python train.py --num_hidden_layers=13 --hidden_size=384 --n_experts=48 --experts_per_token=6 --d_expert=80 --d_shared_expert=128 --hidden_act="gelu" --moe_layers=[0, 1, 2, 3, 4, 5, 6, 7, 8, 9, 10, 11, 12] --router_score="softmax" --normalize_top_k=false --routed_scale=2.57 --balance_loss=0.0117 --balance_bias=false --router_noise=0.3 --router_cosine_scale=20.0 --init_std_router=0.0308 --lr_router=0.000483 --num_attention_heads=6 --num_key_value_heads=6 --head_dim=64 --vocab_size=32768 --norm="layernorm" --norm_place="pre" --norm_eps=1e-05 --positions="rope" --rope_theta=500000.0 --rope_fraction=0.5 --qk_norm=false --attn_scale=0.125 --tie_word_embeddings=true --parallel_block=true --init="normal" --init_std_qkv=0.0212 --init_std_o=0.0 --init_std_up=0.0212 --init_std_down=0.0 --optimizer="muon_variant" --learning_rate=0.0025 --lr_mult_o=0.915 --beta1=0.93 --lr_head=0.00652 --warmup_steps=200 --schedule="wsd" --decay_fraction=0.867 --decay_shape="sqrt" --final_lr_fraction=0.0 --batch_tokens=65536 --max_seq_len=512 --doc_mask=false --train_tokens=368200000 --max_steps=5619 --dataset="wikipedia_en"
Below are experts of layer 6 (counted from 0) of a mixture-of-experts language model. Rows are named router (the router's row for the expert) and show model dimensions 256-287. Each number is 128 + 24 x the weight over its row's rms, rounded and kept within 0 to 255. Numbers have three digits each.
Before each expert's rows: "raises" lists some tokens whose logits its average output raises strongly, later layers aside. This comes from a sample of Wikipedia text that the model never trained on.

# expert 45
raises: ",", " |", " in", " (", " ", ";"
router:137115131186143134127138156148144107136201157139096115084115128115157166119132136126128139107158

# expert 40
raises: " a", " the", " an", " ", " as", " one"
router:134111150111122142128134151137138126114173119165166055128146163147157135125070132104133129124151

# expert 17
raises: ",", " (", ".", "1", " and", ".\n\n"
router:131155160126093125124138180183074100144121156142109115115121133128098081138160143150104174151129

# expert 2
raises: " ", ",", ";", ":", " the", " B"
router:136124176153101202137165120133121119100131106122144134119100105152144126079110070089112161087159

# expert 3
raises: " in", " the", " ", ";", " to", " a"
router:113128119179083160105098122110126092131173125122154148127132114160131138105176122115159166094110

# expert 1
raises: ",", "/", " of", " and", "-in"
router:164139076178144146145128146117120080124121148143117159156148141150131135127105080156096097123135

# expert 44
raises: ":", " and", ",", " for", " (", " of"
router:121124123094117141127152153129106127151127097141132106131141118095102131081134134180122131130134

# expert 37
raises: "ons", " of", " |"
router:134119156122134145068108129155090096157128138122155131149159169133117158117148127128087106154178

# expert 12
raises: ",", " and", ";", " of", ".", " "
router:088124114210151175174095105101101091123146119083120172124118113101117142123135124135121119180119

# expert 23
raises: ",", " (", " |", " to", ";", "."
router:176109131082136109153139091129142126146108133098097151158111155135097119120134084101114120087124

# expert 36
raises: " ", " and", " the"
router:098105200127143112102142138166092149179133119137157115109095115147159137149136142115090106116118

# expert 9
raises: "itt", "/", "ee"
router:118143126123138114154155131126132121144142123083119124147142131146121113139145120179156193173119

# expert 6
raises: " the", " ", " St", " S"
router:079121139093146154167114154118149137123134178133140148124145138174145134141136099118123127097147

# expert 38
raises: " in", ",", " (", ":", " and", " for"
router:134120080145129060138093093131161120125118085069092098131108142155148098113131154135142119150079

# expert 20
raises: " and", ",", " |", " is", " in"
router:119097095092067120124101101146123125144148130104095131119090121070086140121087081086124114120114

# expert 4
raises: " of", "ians", " after", " on", " and", " he"
router:111150119108142124137142148119117108164081144106120189143089116121134103141171126166132087141150

# expert 39
raises: " ", " A", " \"", " M"
router:119156165130084155120140146129088145130130089121099099122088109098122140107117169123113108128126

# expert 5
raises: ",", " and", ".", ";", " or", " ("
router:130115130164117117120140136087108096117141104141099101175141191087141142134144153128144106105142

# expert 31
raises: " or", " (", " and", "ic", "."
router:129132128152133115139129124103112165092110092091107130103094132168130118129123129112117086121149

# expert 35
raises: " ", " |", ",", " |\n", " and", " He"
router:127147102166139113135061123166119101170173138153097144163135131112073161140113131113122126096133

# expert 8
raises: "The", "In", "-", "A", "G", "\n"
router:160113123112115180110086120119165095125111104150111121091181122147128160161132085105137155174115

# expert 46
raises: " the", " a", " an", " ", ","
router:128179136112140113152108136110099100088145114117192134149136123155120135144115157114096152141136

# expert 25
raises: " of", ",", " (", ";", " in"
router:164146129116110158127118124167114142117143097095136107140103147108124142091115159108123170155124

# expert 10
raises: "3", "2", "1", "4", "0", "6"
router:127107121093119129115138131155131126128171151143075138156161150135104125107126136080165137117116

# expert 28
raises: ".", ",", ".\n\n"
router:124170133128105120145102114095125135090111161113134071134095147142115128156105129132128105108170

# expert 7
raises: " the", " a", " his", " this", " its", " an"
router:121154149093168105114131140109109159106179115140158105093146091158103116171123140106095142138142

# expert 33
raises: " the", " ", " a"
router:115158109150143112166110148140092140096117105144143157088091136163161115104165101089097104106116

# expert 29
raises: "ac", ",", " and", "in", " of"
router:146127150135175121075117165111108106144121107128132121105144146122167140100178121140126180120139

# expert 47
raises: " The", " In", " He", " His", " As", "=="
router:163109167096126133098109107118145096165092121141123119185153131154116103070094134106122124136157

# expert 27
raises: ",", " and", " (", " in", " to", "."
router:139082174114132129092109128145108158129134165113091102109155181124118146158127087138156146073090

# expert 0
raises: "1", ".", "2", "0", " |\n", "\n\n"
router:128090150148126077145101109113121133109143105124163113124153141110154093174143141123142097093135

# expert 30
raises: ",", " of", " he", ".", " ", " ("
router:140134113127140096153155158139080127139137168125118151141159131104136113128153111137106143173166